From a checkpoint of a small mixture-of-experts model trained on Wikipedia.
Size: 10 layers, width 384, vocabulary 32000, 54.3M parameters.
Experts: 64 experts in each of 10 layers, 32 SwiGLU neurons an expert, a sigmoid router, a shared expert of 192 neurons.
Below are experts of layer 4 (counted from 0) of a mixture-of-experts language model. Rows are named router (the router's row for the expert), gate (a neuron's input weights, with its number), up (a neuron's input weights, with its number) and show model dimensions 128-255. Each number is 128 + 32 x the weight over its row's rms, rounded and kept within 0 to 255. Numbers have three digits each.
After each expert's rows: "comes after" lists some tokens at least twice as common just before its tokens as in all text. This comes from a sample of Wikipedia text that the model never trained on. Tokens count by the router's weight.

# expert 1
router:130094137116136162137130085161163114131179105133104195138157131142119118151125122120149151091079137142122136087155125193101172141090069111126096115175058154157101160137150088087160149056099129112088101148126069127119131079139138118104078122110132067217085203072119097117145074130137145187107138133106141175072110173140165155159088113138080087158134136091095196111156133197100135143182
gate0:182070129134097113153120151125102114148102095114154129155109088083085129181180126142124049142139131094095058137092108149137162164133121150185143113099109188128113117184102133148152076131132097065161058112084141113118036117131118121087124131058094149117115096118067195166123048090046146076088148103096151144120128152133102140118106165145093154088074160189113121120137083186101128153155
up0:121123185147128143166105149180055093130194137141128137100150148126138132087142174175130195050147093078095118087088168136130095158172116105104095144089136125117161097140117066111116116100136138145098110130134038139112130157156189151146096101134157109096085103187131091105076192126134161104161148183140083101101110192143075156071114098089187120104158152124156129144082093121093125125166
comes after: "\n", " |", ".", ")", "==", " ="

# expert 48
router:159147119145172131081147080156154139156180160141062150092140130129120150137098125153081091169094112152127104192111107152152147106138156110145197136114131197067093128137105155096149150154090043150177136096121126175117111082121092118084166105121197128129115091158139132149124121192135135168121193121112087134066096103097144118125077106175167102183132146116123111106141091134142085148168
gate0:127132076162136117124097051105151100144175076105088183125108117138084101151085141146102153121117153124151102108198115255126118164107160128079144141115110149096124131188142162155176112120142135074154136130106110113156105063126119191146120124164168134107104139171168217079145120163098092168098156140115112148145163101170118123127129090132128122208109120121070130138191105098071100142160
up0:114123117154160086076135093153133116125138096096071185115087104139096149180080142158145130097142155123140111149172087203127116151112184117093140134115142130104125132184105134089155091103173124109170113131080098115180077070107110158157116128173146109127075132149154204093116078170119121156117129144142139134136164087119077130125082114130138088209086112091071116128179114100078144169159
comes after: " 1", ":", "-", " 2", " (", " 3"

# expert 23
router:114109141127155144178097202117098196128158142093065112150167142201081154094149189126121152134101140144130083169104084108084109162181129127056211131181150141185085084181103093099127159167146140140100176112139117186151140117154134131087124137185120072143139175154082108196117119115090168161161123142071108077128110126144093125182116111138066123048091106052114097127137121158113108104090
gate1:086127095122106079084159111124174181147112111140064142221057124141121139077073129136102101144099088156193117117164111169129115148087139090105123139118113147124095092110094137096110132143142100109102175103093135157179159126080145127105061137101164079082102107098107139162101115170108123104149078164085161157170081132105115127185140150122076077145221147096146118123133096171149119116072
up1:112112103119095148111092166117153124137148094127075170159093147142140099099119126079116119167104133191168087165160126145131130135149133095074134136115075152128121129179152083069127115191174149166163109116120179153146141110128082165102103149128119085139131056137124196177106081095074120110163099179096160139125085088127107151132169116155048137113172125166103114108153091153174125102143
comes after: " the", " a", " of", " his", " The", " other"

# expert 15
router:178067138115167175145194084123151102150127147114111122190121150172148119142134109194194134144161153103151150146135122176125102101094058115217171102114081122058104214147088156115138127091117119149166159089156123148255108178092148130142157096168113128117127203176130113155127163142168083162125136138124116181073103112158164157102131114133093121148128153132137163151137094164128091119122
gate2:165115092126150162090143080109129134130146135126151061131074114200158098145166177089099139131061142153172126162129130113036079118097106151202127127113172151166170123140142132132112116130192136136113148063168158116154146072127148129111130069118114132134160061128117136098120180149113149109118074132103072145125112069097091124101126124117141111130128145095119148164110110146074116149097
up2:145112074130152166118104079097164136117139142125183092162041124164187108132093188141129122111083142124182135134123160108107119141095086151157062105107148181168167114130123084114122138116170158098053128111187129129192124125104167142079150068133105130122117093107124116132153163085141116101123109136103074161148124129105113152115106131115087173118118124097163157144108131125105097178119
comes after: " the", " The", "'", " a", " \"", "The"

# expert 33
router:149130144134162144142114106124138184157179154102066099108101149123088106139096091131138199124094129150076165127169081092140113108094133111128116125146120135156092136130086125101088110129126073120112126154105129104171158156093083070152089121154192133127135085151101102167080161212153118134108122063134106120135126128156062132102107124112145119147179117111146110114089145128138143127052
gate0:150169102158142136160176135067097217108132132109086149134078053128168117153126050127158176146106160142159116094152107110103135119164107171119096157133117140139133119161110116161135084116119098083182128149102092105166222116086183115115081159141099085115111083085110124128114141117126116127176163114123135144160170150138088129133111155125139185099209153067162039102120049094092138195124
up0:117104090110135098101198129178120129148110114130106137158137116128154155168094129083142155145188099129135133178187109158169111175139131100047122179081203125065117125106159075151150088151079173131144125120109070188090133132168065177134081129148144106078142109143137133136126095101141129212082117139168156095097132143140117048165126126163165121085111081118083096119185118161159142186100
comes after: "\n", " in", "|", " March", " May", " September"

# expert 39
router:180099113128165157140149108151123165104112085085093160107106102143110060141106172141133176121163127106113142090080130145152083142116175109089120125117104111110143143121101204099091136170103166136135146139133139173179178185138136131074095122090179101146165155120100139097100101102128146128098131180107091045128149162114124178166144104102133120148100100130107119121147149190117150076070
gate1:150132158152174179105135141101222106151104055104087132132143147089118142115125099154092160119168112080139153162115053054134101211143107123061150156093070123123087159092151139109115107164099104025114113118104110144061103157072125116130122122069126096187122150114114144131097152147134165128143094034159073112209115176145118065089110095113164098131090100170129133172133196189084158156123
up1:141151125127140180131133137081146159101114122116090120171151104078093103097094139142116134106115134157110127133065122102109077173105075111131150184069171094178140125128180111140107090163096146087135159118137127159097136094078151132091097132082121149153125084098173167119140196141087112088130126115178150112168131118157089138174051122147106092109092124088131112168155128090150136123059
comes after: " ", " 0", ")", " —", " 1", " 2"

# expert 47
router:119153142153125132134173137130099158116152126104137179076069115150125143138119176141031154164067141133115136134151090095138134120173165139152159140161128153107094075091054212120148159048109156179165165111135134097136092105074133108166169123146130106103133218082151203120176137118143118148091137183113121129145137110067155119168077109128173129186147145155122110032146049112108077140172
gate0:036096164153145138163157172134094115108126097090167135145103132134141154173063160101125168101136124119143115072205130094101165125156150109114168196095135162150133092136131186123150164135100144129098125186109119136144156103088135131126088075075123157148096108133082147150176097098090179161148157156056149145192070159104196122148141081118160046154169115165106074077080086150110104113201
up0:151178089119115148105084096122165089151154116196134101162161137106127100095122121119116096168128157153087138166011103116148098183149104172167145055166107116152139142140151094165102107140155143135130139131183144105130117070160155080114118162155114118108151160149171140120046142173181186132062132079128115122095131126102138151128174139137102104071184112092084158101134194114127126091097
comes after: "-", ":", " is", " (", " a", "|"

# expert 62
router:126142097097159130122088113159165132141128084126143150132103124102112136131163099126080165138117106141106148154144073102128107165150073138085131090167153135148178101084114123158138151178161183112147109139101120111080121183080146126136146135090121113148167109132161193124084093204129146165123158149160109132194142117124113153235102132167184123093053140128090141089132137121155104096071
gate0:141140112093136114072153148074209083170160126121165100128073095136105125082152126125110161119155062149095122137156090129145080167128104138089110109160109096149116083158093135145126174150140137118082146101091109192167173116184087155148182105162179118170165157124124176104074153097150131182160091089118146117149107124115134144174146095131135078144097113206142128065151130159110138131084
up0:148158149136117118152104141114088126073090161100164125160134164130151109122112172146130090155164215155147144161123179123093085143138150156176085148118176129109209136124143101119180107161141199096147097138218128114126068144143167146118128131127023111099143170145173100104188130113130151126101158132131166119137166156199125126117125133209100153105131139086152130099087091094064132109177
comes after: " |", "|", " •", " Total", " 2", " 0"

# expert 24
router:069166125148116134141096084130086119141142065136058160144056136101167183118116131133143174111103107125048123133208137183115190148071089190059107139140111120157163143097128113109146152085103134151117084161110085134097134127066118151065076140098133120234137066082128084126146060153160134143132134115141112177148120118075092105154051114095110122132066104054093170114130119153155135124130
gate0:130155179093101148114147162162159159168108058107138162119138134095109058062127084139120131135139120159101184156130114156185154111111131147063135105095140101153088165133175136061105148188132166145149174171147137112110153096179109187216173186163114110136152076131106108157052088184139128100097109136106104077137159117123144155123148098085145077134119111137170124118128108157138129117119
up0:112124170076128112078142129182148173133117071159143126128132091119105075074138101143121124121115111155082134177155125160215164096166117128074164129156156102172097113148203067120126160161123121175179136151159110124144144123137104168173157141146115151142166108157092129163059097095136134091131068152128070099103131107137159093113172085106133108116098102139174123123092109185151130125162
comes after: "\n", " |", ".", ")", "==", " ="

# expert 37
router:131117147137110100111121149124109144104162124064086139144063129093162111134199183124102169173133143172088124086124138115081084088125107162106204096153158138171103075110167060111122128134149094103116156094155080075156100086135149150116151096187172132125157114230061062129092129131116125117121172152121157124092104072176106153082144123135144134103135033123127140133104199134120117054095
gate0:102138155141110113133107124147112182075155186147149048127092142140151141121155070094137159084128144146067134193089106117108182105119106138079144123125152126134131043063122126140136048131149136138155168131157122125148134137143186181150099165169137105137217125155100114144109080128080114141135089155148145055126109119173131147117140166132123114041102053141138178169078147121088123136191
up0:096150130123140129133112168085114122138136176085095079164135122138104137112125055110150112133046106072094112117157073141147069145147127172133142099125127106115122090050158173159156165145129131119118114132104152143098084166175149118156101116103137160108173117141143121079134038135123124141138149127132063153204127140087099119147163134130123149130148153131128095097134105172108186120173
comes after: " to", " the", " a", " not", " and", " for"

# expert 26
router:146130094148125127162121147139107100127092080129114110165139163164143125129169150196134148141164135157090116106083132108089131099163104118146129105160121135203134092119130149085162122168142090147114193136174087120180112121147153113107174042159078125101144158156115075136143121178118097137072178132118090160101157103117124142111076123081097157012088138123103073150094132182086056090068
gate1:178158126122105114162178082089051074121095108121168111116127129232106200110128155112141136146121088175108138179088126147135145134114154155122075173138165112114096133136146168153056138164140135151187137079199138110126159053112155109214159099166082162129120124117164106189090140186085124184096157091110086102110158204092142130123119152117119104058105079123108118128142144169189141121127
up1:147144144122134140188196101106111125142121133098193177155119137108137163148119145160122147180111123161141167113125156100135144133170130096201101178144099138060117135123122158167088127096174164200145108083190111083135112136126106163150125151089107120144174121120124089143122140124179120136116193153089111150089164158124197142125125134115136130121095177103146137097180172136094130197120
comes after: " a", " was", " the", " and", " were", " an"

# expert 22
router:138175146126129119142133093122071095096124071127107082089069116186163173100160146104046078132168136166133131153071114077130085127130156182161188110077127062130122125095154159203172138155137138161131161157142130073114123096108136083147158151137196085175133163121145035148116144224101145141132159116150173180045107134161111109095145110116071094107137136125082118142132145136103117074154
gate0:176171212183123169161119132099140141084072126146101157097081113089147175134112173125113106127129078158106098071136117150122101129106114112122157146167077164205168101100118169130075175106151125149156126171180093058163161134156108068094170162099162161149133151098122154097129076114090087168101117120135085088117079159136162125169137092124136079214113132104052095165104138149124168057098
up0:188153201168147157155102117122140116085058131172092138114080107130158186146132133148119057155134088183089117060100137129126092129116104091122165128139122170197199085076127127126106134094104163152153159176161145060134162112109097086068147142103174152111139156118153145125141106119122085142115142120123100078081110149144138153141116140126146088199118105147062041160110162128098152073117
comes after: " |", ";", " ", ":", " /", " –"

# expert 11
router:152147092152161133158159176146042191090145114121108143100134142110128126083111100124095077137131118123069170116097101115137136157206141073200178091112109152104146138127056137126116156048130175141086159097132141148159136105126177124136118148159130105124162193156171144102160131136155120179122142129112181164130145051104147136126038112106206091123126155150145115161074123103125100135144
gate0:078122189124083161146143150165084150137164117155175163147120101146098131124134112114107091145156138136085123144068151149159152109138090105108108152129159137146111171193121114168139130140111187187156152141100082177138164161113085119152125105084132139151098108158103120117156143106089110180039125128123160158101114124118161176127091133094133114133122132195138115137082072077148132083144
up0:138107039102147060119116082109178058118119182127124095129145135108123114156152156139144145108126108174121115136185143163101126129120143159093138125137123137162131110077119093118144139118141081057095149131153180127074096123115138154102162115153090134142121116125119181095105102132159136066221093130100112098163169154158091107150141099168098134112117137121111130093187181129116130153142
comes after: "==", "-", "===", "|", "=", "The"

# expert 54
router:123030094108122149141127161141144130179139130135195134106166158150137190175191123145157154119120096132118087132117127145142125155138142080164124151149127102140183222071107177101079183132093148071157112056124115082172147111157046155107129177113111155173143151163136187145079144180138136159083107125131145087111155099100103148143141101111165101052101122155159158120129092098171091143107
gate0:131126101064142111148111122083102238119125083110172094156090152204139065092189151036184129128129167201135150085197189163136118161103131185167123133176129109121178171142167119117111149120130133131144107152140146174153151104180167086176149158124107173103123173086148103089149207106128116126107114112163150132122119104147141089225109123111100110119084095132094142106144103045111107130089
up0:134172193114130108141143117179126087095162203127088181115140153040158170133095111148086146132114176095183148147058053092099079083161116074081145104103177103138121079140085137166126074115117133126130136172065098117146094130091095129087106064169133107107113096125114140171094069153117129139127125141105127086157204116124160144119175125103150122136121141091129066107130130158156128079147
comes after: " |", "|", ";", "N", " MPC", " ft"

# expert 44
router:082113139117087139176088090134123112151172076137118101179067111127153183111135173133111155115103116130091109150175151159060144118084080112072087111119102129179145121090149089106158139076074121130083078156138053168093172125116113157102072101134142104169159166078117102118144037126122112105132136155098126218144142119143107114192074136102073091108118113080092143138143141141161114126139
gate0:155205112056095139086144149213178159190095103181154125125143143103169034066105097138139104101124079112137028122207163152134187146161139147121119143114082057105114136119134138204138168088100123128141092116170132123152100146098081113132140136101115151179152136142092113136099113128112077123118095077096126070152141142105107131177094133110128153125147125113090142159141134172139123168107
up0:138199101123140111073127138138165127141084167112144047138188126115089080112106134069080062073172120143154097092183184105146162099144159130163119083159136128129141131111136140125149153121141127105126169134140138131138139140147092122093142174119166121162108116097096094146101107165119120115117083138087135087138129135150126154098166134118128053226158131133064101124123092178106166186129
comes after: "\n", " |", ".", ")", "==", " ="